Weights of a small mixture-of-experts language model, trained from scratch on English Wikipedia.
Size: 12 layers, width 256, vocabulary 2048, 44.8M parameters.
Below are experts of layer 5 (counted from 0) of a mixture-of-experts language model. Rows are named router (the router's row for the expert), gate (a neuron's input weights, with its number), up (a neuron's input weights, with its number) and show model dimensions 0-255. Each number is 200 + 40 x the weight over its row's rms, rounded and kept within 0 to 999.
After each expert's rows: a language model's description of what the expert responds to. This comes from a sample of Wikipedia text that the model never trained on.

# expert 12
router,233,182,207,166,307,222,144,164,196,193,239,202,190,209,183,314,240,225,218,126,176,211,238,245,229,270,240,211,167,138,220,214,192,250,199,240,260,164,252,215,154,205,238,205,220,245,200,212,194,178,219,188,228,181,182,180,196,234,131,240,225,236,259,271,207,178,204,247,171,187,152,285,226,147,235,272,157,183,248,262,219,208,234,177,268,209,213,212,264,152,141,163,181,195,211,165,201,260,204,251,273,189,152,252,159,227,246,267,182,199,206,220,116,191,227,193,315,203,205,181,168,159,193,197,212,217,201,185,193,186,210,258,246,184,137,193,162,169,183,235,272,144,132,161,184,237,200,190,178,242,162,171,228,176,140,225,141,212,198,196,163,205,228,193,179,189,281,221,175,153,190,234,204,131,253,126,228,213,235,206,223,197,243,218,192,107,165,183,257,232,196,259,208,187,225,233,174,225,97,148,199,184,286,198,176,291,234,175,167,191,168,218,271,248,110,250,235,132,160,251,198,185,217,187,269,178,176,178,203,175,188,107,226,190,250,209,259,168,177,173,161,224,208,161,181,132,210,270,217,228,168,154,145,204,180,152
gate1,195,276,221,230,240,226,212,183,161,199,201,220,206,206,219,262,200,198,243,155,184,195,185,218,197,144,187,246,248,193,176,221,170,172,271,212,223,155,145,221,250,230,232,176,165,234,190,198,179,329,198,167,189,215,158,166,165,177,221,154,213,185,209,168,172,123,205,188,170,199,210,243,127,229,227,182,148,198,206,221,183,164,156,282,261,195,221,183,155,223,216,293,212,175,197,232,247,278,138,176,275,208,210,256,236,279,209,207,143,160,159,146,179,256,170,202,184,176,155,180,208,200,223,225,217,267,167,195,198,205,196,209,252,183,171,202,230,244,200,188,190,252,286,147,279,176,180,147,261,257,77,197,138,145,209,222,229,214,176,144,211,138,185,166,110,200,159,250,230,185,223,227,258,137,266,242,178,170,205,251,205,215,239,216,251,114,151,228,302,172,229,125,201,190,180,294,141,234,203,293,198,223,210,228,214,248,262,166,213,177,195,233,193,121,191,179,174,265,147,174,216,182,212,202,225,214,247,242,264,133,148,217,183,193,194,188,172,144,209,225,239,200,254,264,256,190,167,261,251,167,215,191,171,205,207,133
up1,263,227,61,259,205,170,200,171,305,223,162,171,251,200,218,279,156,171,169,225,169,200,144,166,219,158,201,206,124,260,200,238,216,245,183,174,202,160,152,230,206,130,278,191,156,188,211,233,202,148,155,208,130,177,211,200,189,161,252,203,161,231,181,285,230,172,224,159,273,138,167,192,237,175,167,118,189,223,240,241,196,239,217,210,115,157,253,210,178,169,182,133,150,160,222,243,222,189,211,143,213,209,147,151,146,205,213,244,235,254,216,165,250,274,214,141,223,135,180,227,237,184,252,154,136,196,201,204,226,181,241,226,219,233,229,131,148,267,231,190,279,124,197,171,255,212,183,228,186,245,229,200,250,164,204,102,226,201,188,150,266,195,146,291,245,194,216,227,199,259,216,155,132,258,231,178,248,189,178,209,191,194,204,193,209,257,259,225,192,209,187,92,200,161,236,176,220,219,184,210,182,226,261,225,161,195,96,182,135,187,131,194,173,191,193,216,215,200,218,216,248,174,218,171,146,224,173,192,210,251,160,150,154,225,224,198,233,212,169,179,204,231,220,238,161,189,239,129,233,254,180,186,160,188,221,181
Pipe separators in table rows, plus colons, semicolons, hyphens, bullets and sentence-final periods in lists and tables.

# expert 5
router,177,222,200,202,125,184,177,184,176,219,217,221,167,211,211,204,205,220,185,204,208,166,136,214,185,219,213,197,153,289,237,165,206,190,188,206,211,218,150,245,187,165,263,242,167,220,217,181,207,185,213,234,235,132,193,223,196,180,250,201,241,199,167,173,182,224,178,234,201,224,229,271,208,278,196,104,237,223,179,255,200,214,176,239,265,245,193,179,204,147,211,226,201,234,241,184,187,202,228,244,167,214,183,270,244,266,193,221,154,221,201,304,217,258,158,137,172,246,263,224,243,192,187,280,206,180,262,196,206,292,208,158,89,222,81,164,132,194,243,283,157,199,201,213,279,177,201,156,189,173,301,159,154,220,215,210,201,194,226,183,143,167,237,191,180,260,196,260,231,253,130,251,249,241,183,227,245,189,185,225,128,305,251,193,234,184,234,207,275,199,157,157,263,201,121,160,179,246,195,205,238,248,159,256,239,228,148,258,229,253,183,209,148,126,252,151,249,186,163,182,244,172,225,202,153,139,208,211,257,243,216,181,176,271,193,143,223,267,178,215,202,207,182,212,178,262,174,174,216,228,248,131,142,232,187,225
gate0,168,219,199,193,167,242,205,197,272,220,229,258,194,228,141,222,195,233,202,192,236,173,215,188,232,281,260,198,240,221,169,215,132,184,216,183,135,280,262,206,137,154,220,232,206,218,208,241,218,243,237,166,205,221,173,210,276,254,213,152,295,189,253,151,193,205,155,290,216,248,232,246,285,226,199,201,194,308,236,172,179,205,302,236,276,246,201,204,119,178,164,191,152,197,176,199,242,225,183,255,211,208,206,162,202,223,179,203,187,164,203,212,183,148,194,255,128,210,231,222,203,179,194,192,207,203,122,209,167,216,207,230,176,188,142,260,210,190,167,266,245,189,272,187,216,218,288,195,197,205,263,248,116,195,131,266,164,158,167,177,184,221,188,185,169,187,184,253,211,211,252,230,204,251,251,179,173,175,159,249,142,155,306,212,270,189,136,203,212,209,209,195,221,186,142,203,241,213,229,146,168,174,241,168,257,199,190,186,273,216,191,165,179,159,103,224,196,191,156,193,174,164,146,166,198,208,249,187,184,223,249,212,301,110,147,118,219,248,257,229,241,225,140,192,188,220,231,161,225,197,185,256,243,241,144,146
up0,254,166,235,196,133,262,194,211,245,184,146,173,92,193,258,167,247,243,140,230,240,247,137,134,237,207,197,201,169,251,233,227,153,166,115,151,257,184,193,214,214,220,235,184,249,270,191,170,184,191,166,163,212,184,155,196,236,179,149,168,202,175,154,181,260,238,144,196,191,181,174,157,153,223,218,159,207,219,206,187,125,153,270,195,158,173,193,205,193,186,235,217,236,242,188,191,234,201,232,249,208,233,219,174,190,137,257,158,165,271,144,212,226,186,172,219,165,173,171,159,222,204,191,172,286,234,235,189,192,135,268,258,192,162,172,207,214,195,161,271,195,265,135,271,231,220,186,233,227,223,244,240,248,253,242,223,202,141,206,128,261,283,237,186,207,98,219,163,135,199,172,158,177,217,232,201,182,223,190,164,116,188,216,180,117,170,241,196,147,243,256,181,209,177,225,201,229,174,160,142,169,240,237,179,272,199,223,124,254,179,204,280,258,177,174,108,201,198,207,202,240,157,186,162,147,181,136,216,159,192,166,224,240,236,249,124,260,174,178,181,248,229,118,208,247,244,146,227,186,164,207,219,205,205,118,199
Stems of English content words that take suffixes, especially institutional nouns like Com in Committee, part, port in portrayed, op in Development.

# expert 15
router,173,245,187,155,224,88,148,239,177,235,144,154,199,200,227,185,188,185,184,208,258,200,273,204,169,206,265,177,167,198,223,215,216,179,196,197,228,225,213,207,215,157,205,174,129,236,153,206,199,220,137,166,191,146,163,230,222,201,213,195,202,181,177,265,220,254,232,227,200,211,238,227,211,190,280,229,139,214,156,218,226,252,153,223,228,141,207,195,237,194,231,142,237,229,127,215,206,174,209,175,128,253,225,196,180,258,242,151,218,215,191,270,133,238,131,197,171,267,176,213,199,178,198,139,251,217,193,147,167,178,203,181,218,136,285,171,156,197,137,138,207,129,241,253,214,108,231,198,232,283,176,181,191,238,170,133,181,201,283,155,255,178,115,300,228,195,227,209,158,185,203,243,167,127,179,106,186,173,192,207,188,222,112,243,184,191,186,173,212,164,213,301,138,217,292,216,221,151,209,243,204,196,145,148,228,162,227,227,216,115,113,249,190,207,252,220,151,246,174,179,191,246,250,211,257,199,241,170,238,176,185,152,224,229,199,245,174,159,150,119,215,271,203,197,213,243,206,188,142,230,170,192,210,162,222,261
gate1,290,276,178,148,153,149,138,271,165,135,214,171,216,275,153,209,183,198,186,134,248,277,190,194,290,193,202,177,266,222,240,159,223,175,243,116,159,243,212,167,173,175,235,176,180,110,169,179,110,169,198,264,140,216,195,202,229,180,212,122,190,118,202,181,225,142,229,186,174,124,227,203,193,134,239,145,182,273,170,208,235,205,190,193,221,200,194,203,184,184,232,131,215,235,183,192,223,203,225,185,228,199,222,220,191,255,132,239,153,224,231,269,166,207,225,199,185,322,256,197,176,195,163,122,174,146,208,215,265,241,249,232,141,253,181,183,177,155,251,199,216,169,201,235,218,188,272,266,179,195,241,209,138,175,229,220,134,234,271,222,214,184,137,239,197,182,254,218,145,199,181,184,236,171,191,183,230,238,209,114,144,189,135,126,223,221,199,195,301,214,191,222,164,163,205,237,163,138,150,190,177,252,212,226,242,214,113,226,266,178,245,178,207,193,184,248,243,221,187,174,247,183,170,191,163,193,232,217,250,266,196,196,168,171,134,171,187,130,160,190,229,230,176,162,161,207,135,196,219,196,205,156,217,206,166,175
up1,194,238,263,250,253,157,170,180,234,193,270,182,211,171,193,244,166,171,164,134,155,253,192,178,132,217,180,198,175,174,244,206,148,177,207,226,254,228,206,214,193,214,175,202,200,211,93,246,211,199,235,168,224,105,182,219,265,158,190,199,229,226,104,190,196,149,259,202,260,230,237,194,209,242,170,193,193,152,230,278,227,139,135,171,182,193,167,177,210,190,182,232,224,163,223,268,175,222,182,214,228,233,193,192,184,159,231,154,252,221,173,225,194,136,177,135,168,246,130,135,165,216,228,253,215,262,256,236,126,258,216,206,181,225,199,164,199,183,193,187,239,163,189,190,177,214,203,192,201,224,188,178,235,188,198,153,208,212,98,260,168,238,231,117,225,213,236,175,222,208,211,195,126,116,194,208,221,151,179,164,258,206,149,232,127,124,158,193,148,223,196,176,164,228,202,142,254,196,241,286,243,110,223,234,161,222,206,235,203,180,119,211,116,148,269,190,210,167,208,195,130,231,182,128,178,242,163,249,225,203,208,258,114,142,249,236,199,213,135,264,167,157,200,215,197,228,217,262,166,110,188,176,130,118,244,197
Common English first names and the pieces that complete surnames, especially in sports tables and credits, such as John, William, Jackson, -son, -en.

# expert 7
router,184,205,222,265,174,265,281,239,141,161,175,224,165,175,179,210,266,272,159,138,181,151,195,218,243,151,168,116,245,161,284,264,147,184,186,179,145,225,232,233,158,229,199,230,221,214,146,190,165,241,194,240,149,138,194,189,250,199,196,143,197,190,205,193,186,162,129,240,240,158,305,222,163,216,207,248,167,202,209,168,190,203,217,189,145,319,250,234,236,120,240,224,215,212,180,229,249,257,173,236,219,200,217,159,217,222,191,159,272,126,197,175,161,231,172,225,206,163,274,240,188,202,175,195,184,197,219,192,205,152,121,124,246,144,201,228,208,152,245,254,150,261,278,229,260,171,150,143,104,213,210,205,208,223,148,154,177,197,243,184,245,240,199,151,200,216,194,215,180,191,272,197,182,128,167,151,225,209,103,201,220,180,259,230,218,219,150,230,215,196,185,274,230,129,213,171,182,181,180,157,223,122,178,198,221,219,252,236,226,229,259,191,143,199,150,209,252,260,198,211,181,222,169,262,229,201,279,216,243,187,219,203,146,265,138,146,152,228,274,250,252,193,206,171,185,214,220,191,184,208,191,254,165,215,183,225
gate1,112,153,193,189,114,173,238,204,173,157,199,214,230,192,196,176,179,174,231,175,262,225,215,267,185,253,228,249,179,187,201,161,193,165,163,224,230,247,202,222,210,135,235,185,190,148,178,177,190,236,246,186,206,183,116,206,219,259,150,275,217,125,211,218,230,197,209,216,214,196,192,211,211,144,298,235,43,240,164,234,251,168,237,200,209,260,239,165,193,225,240,241,175,157,105,196,158,176,209,236,228,160,235,229,116,223,196,171,192,193,255,278,165,213,237,157,164,275,146,225,159,221,121,161,191,264,317,184,124,140,230,177,198,179,215,214,200,261,231,236,208,228,179,206,273,201,146,158,209,205,105,215,189,247,225,191,171,128,195,164,187,185,151,222,210,219,190,242,170,233,234,263,160,149,245,163,172,156,207,220,221,175,166,207,255,207,269,187,204,168,234,205,202,229,213,222,207,172,184,210,189,212,142,226,187,168,200,224,199,191,159,193,191,173,176,158,183,192,111,231,176,96,163,214,184,129,192,191,171,225,181,315,113,218,175,241,177,243,211,190,186,239,234,175,203,210,164,170,186,190,131,231,254,183,290,152
up1,228,241,277,181,199,157,203,231,128,216,234,165,204,175,212,200,140,227,209,197,140,138,193,218,197,204,154,241,186,153,212,257,280,229,243,217,189,240,208,213,245,220,214,265,172,164,234,189,152,185,208,229,222,219,215,187,190,211,178,160,236,230,181,148,182,212,223,196,165,225,173,208,220,172,250,196,242,140,226,221,189,234,182,105,186,245,192,207,273,201,275,101,195,352,180,195,108,201,261,202,219,164,229,207,161,221,207,238,171,247,186,223,224,225,242,189,187,192,214,190,143,213,266,197,189,244,230,217,152,224,147,202,216,192,175,138,185,187,233,198,201,208,223,171,269,238,202,206,181,178,129,171,154,241,182,217,291,223,130,174,202,214,137,173,203,181,230,136,190,184,255,233,213,205,161,208,203,176,199,202,213,139,220,290,190,234,178,180,125,268,237,200,231,256,121,188,154,239,301,227,142,213,257,98,219,186,233,231,183,247,169,198,189,218,238,174,201,166,271,259,206,206,245,231,144,231,182,265,271,175,208,164,256,225,143,194,205,163,181,223,201,191,280,190,129,188,179,257,183,84,273,193,140,179,239,104
Finite verbs and past-tense endings in narrative or encyclopedic sentences, such as was, is, were, played, the -ed of competed; also clause commas.

# expert 3
router,177,144,161,150,189,281,171,244,197,197,190,180,140,196,253,189,150,168,213,178,181,207,229,122,201,123,235,203,247,226,156,201,283,247,178,240,160,324,206,172,176,192,182,201,217,191,203,184,241,221,230,251,166,228,222,151,138,231,182,175,221,246,180,193,192,214,217,192,193,226,178,198,258,222,221,184,119,229,165,142,233,126,143,145,149,171,198,192,184,216,256,154,198,135,267,152,155,290,171,209,182,198,227,171,196,220,175,137,216,141,218,216,206,165,124,156,164,154,206,157,237,206,196,182,208,217,219,164,257,165,229,214,172,203,200,129,282,166,175,213,166,165,150,148,163,265,242,271,167,184,178,277,186,121,247,172,255,165,151,146,209,200,184,198,176,117,227,206,148,182,194,171,212,256,270,152,222,209,145,242,205,192,205,290,179,142,109,165,143,222,259,139,206,269,178,220,184,270,167,244,181,151,197,186,205,336,154,204,223,223,212,211,143,235,225,195,225,187,155,211,177,265,156,225,199,174,183,165,186,229,219,221,151,230,160,225,234,254,214,167,196,171,172,218,243,188,218,136,168,170,288,240,203,228,185,255
gate1,208,170,211,105,208,203,193,139,192,232,201,180,206,181,114,164,159,154,270,189,194,246,245,200,262,189,156,221,110,132,190,197,171,189,236,257,107,210,174,147,129,227,147,271,270,183,132,271,141,216,187,241,153,224,190,237,173,112,208,231,156,205,240,261,172,198,152,227,216,162,253,184,128,196,320,179,195,268,189,169,240,259,251,174,218,263,156,204,158,202,221,187,148,178,261,211,202,208,240,252,241,177,229,184,254,223,151,219,228,218,212,269,166,248,178,146,198,164,209,255,155,267,177,189,188,237,186,241,179,254,141,115,190,201,221,180,228,173,241,237,236,191,216,226,265,186,228,207,218,224,272,184,223,153,224,250,244,158,244,217,233,122,195,221,216,170,197,210,218,224,170,171,180,136,244,186,210,199,216,209,181,211,250,225,219,178,113,221,171,231,195,193,218,180,221,233,259,89,206,254,139,143,225,185,200,232,199,198,189,143,229,186,181,240,137,242,156,231,213,144,205,214,194,182,141,149,195,189,179,195,173,242,205,260,281,152,163,208,286,197,226,155,206,118,270,182,211,243,171,162,222,223,210,205,149,199
up1,180,210,178,212,168,203,244,242,278,166,181,219,140,180,209,192,241,125,202,230,177,205,174,150,164,209,233,226,156,154,107,259,151,238,232,181,219,195,195,219,213,151,237,212,140,184,237,219,158,145,224,180,207,296,141,217,212,224,104,169,206,228,177,229,219,248,226,207,190,209,197,213,154,270,190,222,216,148,220,205,147,186,141,253,177,125,228,154,287,172,196,229,175,191,188,206,235,188,161,250,237,196,178,275,253,210,178,300,177,205,193,191,175,218,252,139,261,239,173,268,280,193,138,175,218,231,213,200,215,259,243,220,242,256,203,179,159,220,125,258,206,174,271,179,235,176,210,160,215,160,217,137,148,291,251,195,179,221,176,197,126,252,172,181,167,215,215,203,172,245,182,181,248,203,234,162,126,261,165,190,219,163,209,140,215,140,183,174,272,188,249,210,273,212,198,211,223,247,192,173,183,268,141,163,193,198,192,158,167,155,264,242,189,153,182,340,194,174,208,193,213,194,163,255,204,240,176,256,233,195,238,233,215,254,230,152,200,259,168,170,179,208,290,180,140,294,163,220,197,258,220,261,223,216,169,166
Word pieces and accented letters inside Spanish, Portuguese, Romanian and similar names, often in tables, such as São Bernardo do Campo, López, Teixeira.

# expert 1
router,214,261,183,143,228,122,220,186,208,162,259,214,192,219,188,197,205,216,254,157,273,189,169,236,218,275,215,112,201,191,145,158,221,134,218,198,200,239,273,197,263,154,183,210,168,249,190,143,231,228,218,271,230,247,221,225,248,191,137,203,189,211,246,146,291,223,174,189,210,232,155,135,285,270,159,188,214,169,220,138,182,205,187,147,215,171,161,197,163,178,164,219,272,170,167,234,225,135,162,148,209,163,192,168,231,167,214,239,246,207,152,175,219,193,311,212,135,221,200,198,216,162,151,211,183,114,143,260,231,201,214,153,213,139,250,198,187,250,209,180,158,283,229,218,136,198,173,170,176,188,194,182,159,278,234,259,237,207,217,233,103,206,268,148,217,317,166,175,233,191,139,252,236,261,221,270,168,105,235,220,263,174,231,163,169,69,212,206,152,230,195,207,185,200,179,219,191,217,209,172,184,217,235,198,182,155,238,155,188,197,185,193,254,223,170,149,207,236,164,192,253,184,153,206,252,180,184,181,203,237,208,254,191,186,188,263,225,187,226,255,193,235,174,208,188,190,109,230,209,194,206,261,263,184,197,240
gate1,185,205,178,238,131,114,200,196,148,211,191,163,190,176,122,248,156,161,238,186,259,131,225,213,268,149,219,209,212,267,163,252,173,186,170,194,198,128,216,157,287,179,155,189,143,207,241,193,151,167,212,186,177,247,231,256,248,223,156,154,225,157,205,250,260,251,215,149,256,162,198,185,234,210,204,196,237,276,223,268,243,217,257,277,191,236,210,183,195,221,120,183,204,202,183,199,199,195,253,223,215,233,179,241,201,130,237,196,194,205,212,207,190,241,161,216,220,236,148,170,137,169,163,226,156,171,215,200,149,246,192,202,195,226,217,194,188,190,175,201,263,212,228,245,100,81,229,215,154,260,233,108,201,192,220,148,260,147,293,243,195,243,221,212,248,181,136,257,117,208,193,215,241,220,196,207,270,200,229,179,180,185,243,139,173,221,159,224,204,199,218,143,233,283,254,200,195,183,271,277,197,232,250,223,263,206,200,237,241,170,175,270,165,238,228,317,205,190,115,170,256,175,166,149,194,177,145,183,159,179,141,230,202,215,266,191,211,105,200,178,154,187,141,188,229,200,215,190,232,202,216,185,215,221,242,170
up1,221,222,229,233,176,169,189,271,213,209,263,235,194,257,209,173,160,155,285,201,304,207,199,204,174,192,177,170,234,159,194,155,242,185,205,236,241,169,207,180,199,152,221,211,226,231,175,198,205,190,118,188,100,166,204,205,285,203,178,221,207,208,197,230,217,257,177,168,206,249,160,224,270,223,221,151,174,168,143,158,210,238,246,217,207,217,214,190,246,178,207,234,152,191,182,205,206,236,234,255,271,218,120,189,197,208,282,231,239,198,224,223,147,237,85,175,269,211,193,248,164,193,211,226,147,155,185,223,275,191,225,209,237,221,235,264,168,183,120,108,156,308,169,164,149,97,200,204,224,158,227,299,234,214,246,191,266,129,192,166,241,139,199,255,181,159,189,173,220,146,169,175,153,190,211,151,251,198,243,221,162,216,191,185,172,154,228,222,187,193,127,326,191,231,171,251,218,202,194,153,197,188,204,157,101,185,206,102,272,197,239,209,207,230,187,312,195,222,277,205,142,197,196,197,222,207,240,184,166,160,137,186,222,212,208,229,207,258,195,205,166,196,167,191,214,241,189,190,250,247,205,192,177,153,177,222
Short consonant-vowel pieces opening a word, mostly capitalized names and places, such as Ma in Massachusetts, Ra, Ba, Du in Dubai.

# expert 6
router,165,267,231,251,141,189,261,282,169,201,209,252,237,198,201,179,234,155,311,203,126,166,161,158,153,209,196,175,237,206,212,268,202,187,157,199,176,162,223,180,149,295,252,254,150,170,228,292,244,152,138,200,219,154,144,190,162,132,227,210,227,206,226,214,207,177,273,176,163,183,168,180,160,157,189,220,202,153,213,189,157,210,205,281,165,261,237,240,242,130,216,231,231,213,179,256,152,222,281,179,235,252,194,216,278,168,184,265,211,260,246,157,236,225,215,166,224,277,242,188,231,276,203,147,179,210,165,187,180,169,178,268,191,207,291,241,160,219,210,158,218,155,213,165,174,183,252,201,200,210,221,259,216,157,227,151,172,228,169,223,225,167,192,166,249,148,212,213,147,227,232,156,157,247,150,171,164,207,224,232,214,180,180,179,217,266,188,240,179,98,146,209,236,218,196,234,286,185,250,194,204,213,206,202,223,226,153,250,141,230,284,191,120,217,195,180,182,243,171,264,217,222,166,132,248,180,221,221,207,270,149,239,161,186,173,126,186,229,232,152,180,157,246,146,166,226,201,231,239,138,178,209,233,263,143,194
gate1,143,143,200,188,211,273,160,236,153,255,163,227,230,228,144,213,275,154,253,137,172,243,189,221,155,187,226,212,185,234,189,188,146,230,211,235,147,241,197,240,187,206,190,169,270,151,250,201,174,162,204,267,182,238,207,218,314,228,218,206,155,173,141,195,227,205,187,230,183,232,182,206,173,271,225,150,201,143,195,259,184,193,256,163,211,210,185,202,255,193,177,250,179,184,205,124,184,272,191,256,145,163,182,114,234,176,199,228,211,130,208,184,223,139,135,140,198,253,208,108,167,196,257,177,194,205,183,240,254,189,207,231,218,225,203,235,188,266,164,210,235,192,253,154,243,196,169,229,262,230,256,256,222,249,201,181,205,206,195,247,226,204,182,190,195,233,225,210,138,135,113,209,286,231,216,196,193,155,168,172,131,195,222,216,322,169,194,220,243,149,174,220,245,194,143,206,221,237,216,204,220,119,156,127,254,168,213,86,218,133,178,194,185,176,201,239,194,240,158,144,141,161,220,175,118,198,197,248,182,249,212,299,178,191,178,202,206,224,243,153,190,156,255,223,228,212,215,243,179,215,132,295,189,179,126,203
up1,150,251,176,211,234,200,226,218,223,242,259,177,178,226,161,218,184,269,90,167,172,271,249,220,254,202,184,172,168,264,248,184,181,209,191,245,140,197,191,210,168,148,192,174,235,204,211,238,144,206,228,267,171,172,188,247,227,199,201,280,216,226,224,226,237,229,266,184,260,190,222,182,202,234,232,172,227,127,214,244,236,242,264,138,225,251,157,251,154,170,219,202,232,130,217,186,244,190,200,211,208,229,234,85,204,174,266,250,234,144,139,203,187,200,197,181,207,166,244,267,187,211,169,247,160,166,233,269,250,240,129,222,240,266,193,229,222,238,244,151,177,293,234,169,300,191,131,134,233,220,166,186,205,258,188,122,179,215,192,254,185,195,203,163,216,127,211,247,261,208,206,157,250,249,246,234,157,189,309,166,196,184,179,207,212,198,246,172,263,246,220,241,262,106,204,172,232,204,148,201,210,177,227,153,219,265,191,142,134,229,215,223,285,267,201,204,227,227,209,192,191,221,243,223,188,266,242,273,241,279,151,188,256,215,189,179,173,225,192,234,189,168,214,176,206,159,239,142,162,188,162,220,165,190,195,237
Pronouns, auxiliary verbs and adverb endings in running prose, such as he, it, has, would, not, certainly.

# expert 2
router,178,163,195,254,132,203,171,162,196,183,148,175,157,266,232,210,263,192,213,146,198,218,179,182,179,233,222,262,158,169,178,208,237,190,241,205,214,189,197,179,288,164,229,203,225,199,158,289,261,172,133,294,142,203,271,172,215,250,236,172,167,242,214,209,246,100,171,136,182,148,191,136,206,236,231,214,160,148,205,179,204,217,233,204,185,189,215,161,234,199,111,255,197,193,184,180,218,142,176,197,207,239,235,244,153,184,240,195,240,190,205,248,142,141,244,224,183,159,233,249,244,196,209,201,202,152,217,175,204,224,150,203,107,220,205,147,277,197,179,170,297,175,192,199,240,216,271,190,155,171,179,177,187,183,219,272,112,183,149,170,280,214,122,258,217,232,172,163,163,216,189,155,210,157,114,233,157,222,231,259,173,205,172,262,170,248,256,212,206,199,234,201,213,302,215,187,213,182,172,262,235,192,223,186,121,156,211,199,170,162,167,213,186,208,262,247,233,196,225,169,265,166,140,180,256,241,137,140,210,137,280,180,201,236,172,278,154,133,145,223,200,182,194,135,254,226,157,130,231,242,191,218,191,220,202,140
gate0,320,236,153,203,188,153,263,119,125,169,226,133,184,145,163,176,191,243,223,217,165,247,108,151,201,328,233,149,169,184,214,171,217,223,184,168,168,225,265,197,191,250,222,155,275,242,171,220,202,146,170,171,263,140,161,259,190,188,180,134,175,177,209,168,232,196,257,172,200,230,201,231,223,209,162,131,201,179,204,191,218,232,234,217,114,221,274,199,174,191,248,154,189,175,152,145,212,197,186,237,161,255,160,177,196,147,264,136,204,201,171,243,235,132,164,149,221,200,193,190,131,185,181,195,226,202,222,240,159,206,174,176,265,184,209,203,198,221,106,231,231,217,187,195,210,221,188,161,153,230,186,136,161,204,196,193,248,197,218,207,232,167,243,164,245,216,195,148,253,171,298,210,202,217,132,219,189,159,192,260,172,208,144,248,149,177,273,240,155,142,226,141,212,154,131,289,119,208,225,207,177,237,189,144,191,212,213,90,243,181,175,217,230,252,153,182,203,191,175,262,250,189,215,171,242,251,189,205,169,190,220,172,183,191,126,194,155,182,213,211,106,130,176,216,235,178,218,156,267,188,230,168,222,158,178,211
up0,215,221,262,115,170,128,188,179,220,256,179,199,135,177,189,180,170,233,163,158,153,168,137,206,263,244,261,172,137,187,145,220,176,178,195,195,192,229,223,173,176,132,122,197,153,173,232,182,193,185,258,226,233,199,180,192,168,225,217,218,188,117,192,261,218,202,240,147,176,182,236,173,185,296,178,192,178,201,239,147,258,233,130,196,185,195,162,219,237,241,195,166,144,203,242,239,183,209,214,257,264,203,263,163,127,205,180,139,254,237,206,207,226,148,238,182,280,154,264,231,139,181,227,185,158,275,132,179,206,181,207,164,222,153,224,192,200,231,118,138,179,182,207,234,186,219,216,228,157,290,224,204,197,218,188,220,243,149,207,199,219,265,225,158,136,168,258,233,229,233,261,154,242,133,214,204,186,211,216,212,239,185,181,175,166,153,188,185,177,302,165,151,138,224,211,270,171,102,229,149,157,193,192,197,261,202,163,219,175,134,286,150,150,272,200,158,237,180,153,218,261,187,233,240,218,207,162,207,292,174,175,144,147,195,214,277,197,238,232,257,221,136,210,234,259,263,170,183,227,234,218,244,231,194,206,248
Final pieces of place and institution names before commas, such as Minneapol-is, Farnbor-ough, University, County, City, Street.

# expert 13
router,235,190,165,209,209,217,237,173,255,245,215,223,168,196,221,112,203,223,171,383,163,221,209,221,159,227,196,289,209,181,195,200,231,202,200,131,207,166,194,159,172,174,194,180,155,220,190,256,198,235,219,266,161,158,160,172,194,204,207,269,188,180,217,169,239,200,176,218,236,227,213,255,198,196,190,198,216,217,208,177,233,207,197,232,194,216,87,167,169,235,191,211,161,316,135,158,159,265,201,56,177,136,199,207,238,203,190,153,119,241,216,147,230,218,190,286,153,109,210,209,169,183,297,210,171,199,164,244,198,242,189,287,220,146,178,186,179,174,184,181,224,240,183,153,95,207,177,193,186,254,206,168,223,158,126,150,151,185,162,200,206,183,193,198,234,202,222,125,236,188,146,181,260,169,217,218,177,352,187,201,179,205,183,205,215,117,225,194,203,184,239,183,130,199,203,184,155,148,199,190,163,218,233,224,204,198,219,242,177,232,198,229,186,143,238,266,211,182,279,177,179,223,200,270,199,212,244,207,162,163,211,159,189,180,245,204,221,126,212,193,212,133,185,129,218,157,246,195,220,227,213,235,205,234,199,153
gate1,132,136,206,228,196,268,204,228,125,120,185,206,251,300,200,213,211,207,222,228,144,251,229,194,232,184,203,152,192,189,203,180,234,233,236,169,192,173,196,198,184,135,203,200,238,231,68,219,152,252,161,210,173,191,206,119,158,225,210,199,289,216,192,168,246,285,250,215,176,231,155,236,247,217,263,181,221,112,150,205,217,196,154,280,149,193,150,134,159,259,183,233,202,232,172,200,205,215,205,187,181,253,213,167,198,227,153,131,211,175,202,190,258,244,226,152,209,174,184,187,251,244,216,184,209,185,241,186,219,239,144,213,119,151,203,173,213,175,293,178,220,296,229,275,250,145,222,175,176,140,221,220,233,261,244,289,168,235,158,191,214,217,147,255,198,193,139,226,249,214,287,248,282,197,238,241,119,166,144,230,223,198,191,263,220,241,210,202,240,195,238,253,179,175,190,217,229,226,178,224,280,182,232,187,186,208,220,190,187,178,255,152,170,164,131,269,222,216,230,268,249,260,261,198,248,201,211,165,211,199,106,199,185,238,226,186,185,245,217,197,198,205,189,213,254,219,206,213,236,201,201,282,174,174,232,249
up1,222,190,229,225,174,246,156,198,178,213,157,197,217,164,264,254,208,209,159,166,174,154,162,137,224,201,158,231,191,119,281,254,122,189,204,213,168,298,279,145,62,196,176,178,165,195,230,174,139,195,163,266,120,192,115,172,134,193,200,242,219,185,192,120,213,162,154,232,161,199,153,156,151,183,170,161,250,206,188,233,187,144,224,192,188,172,206,112,301,163,151,183,199,185,122,129,235,227,203,276,148,155,156,221,121,228,168,183,221,193,203,299,233,123,198,194,231,203,240,224,179,194,129,198,266,239,216,230,229,194,174,270,203,207,191,205,214,181,160,173,106,223,179,175,233,201,234,143,170,200,242,195,237,238,216,233,233,196,159,256,214,246,180,145,220,254,194,155,211,244,181,232,169,191,128,197,230,222,176,304,208,236,153,203,126,302,206,175,237,218,190,179,181,202,241,164,208,175,228,219,202,219,167,250,163,178,234,229,201,195,183,229,160,176,247,194,129,240,214,269,161,190,229,188,183,190,225,181,204,189,192,176,147,204,180,278,171,220,190,178,158,123,160,227,200,165,229,229,196,171,204,158,198,246,180,256
Bare space tokens before a following word or number, especially in tables, plus prefixes like re, inter, multi, Con and year openers 19.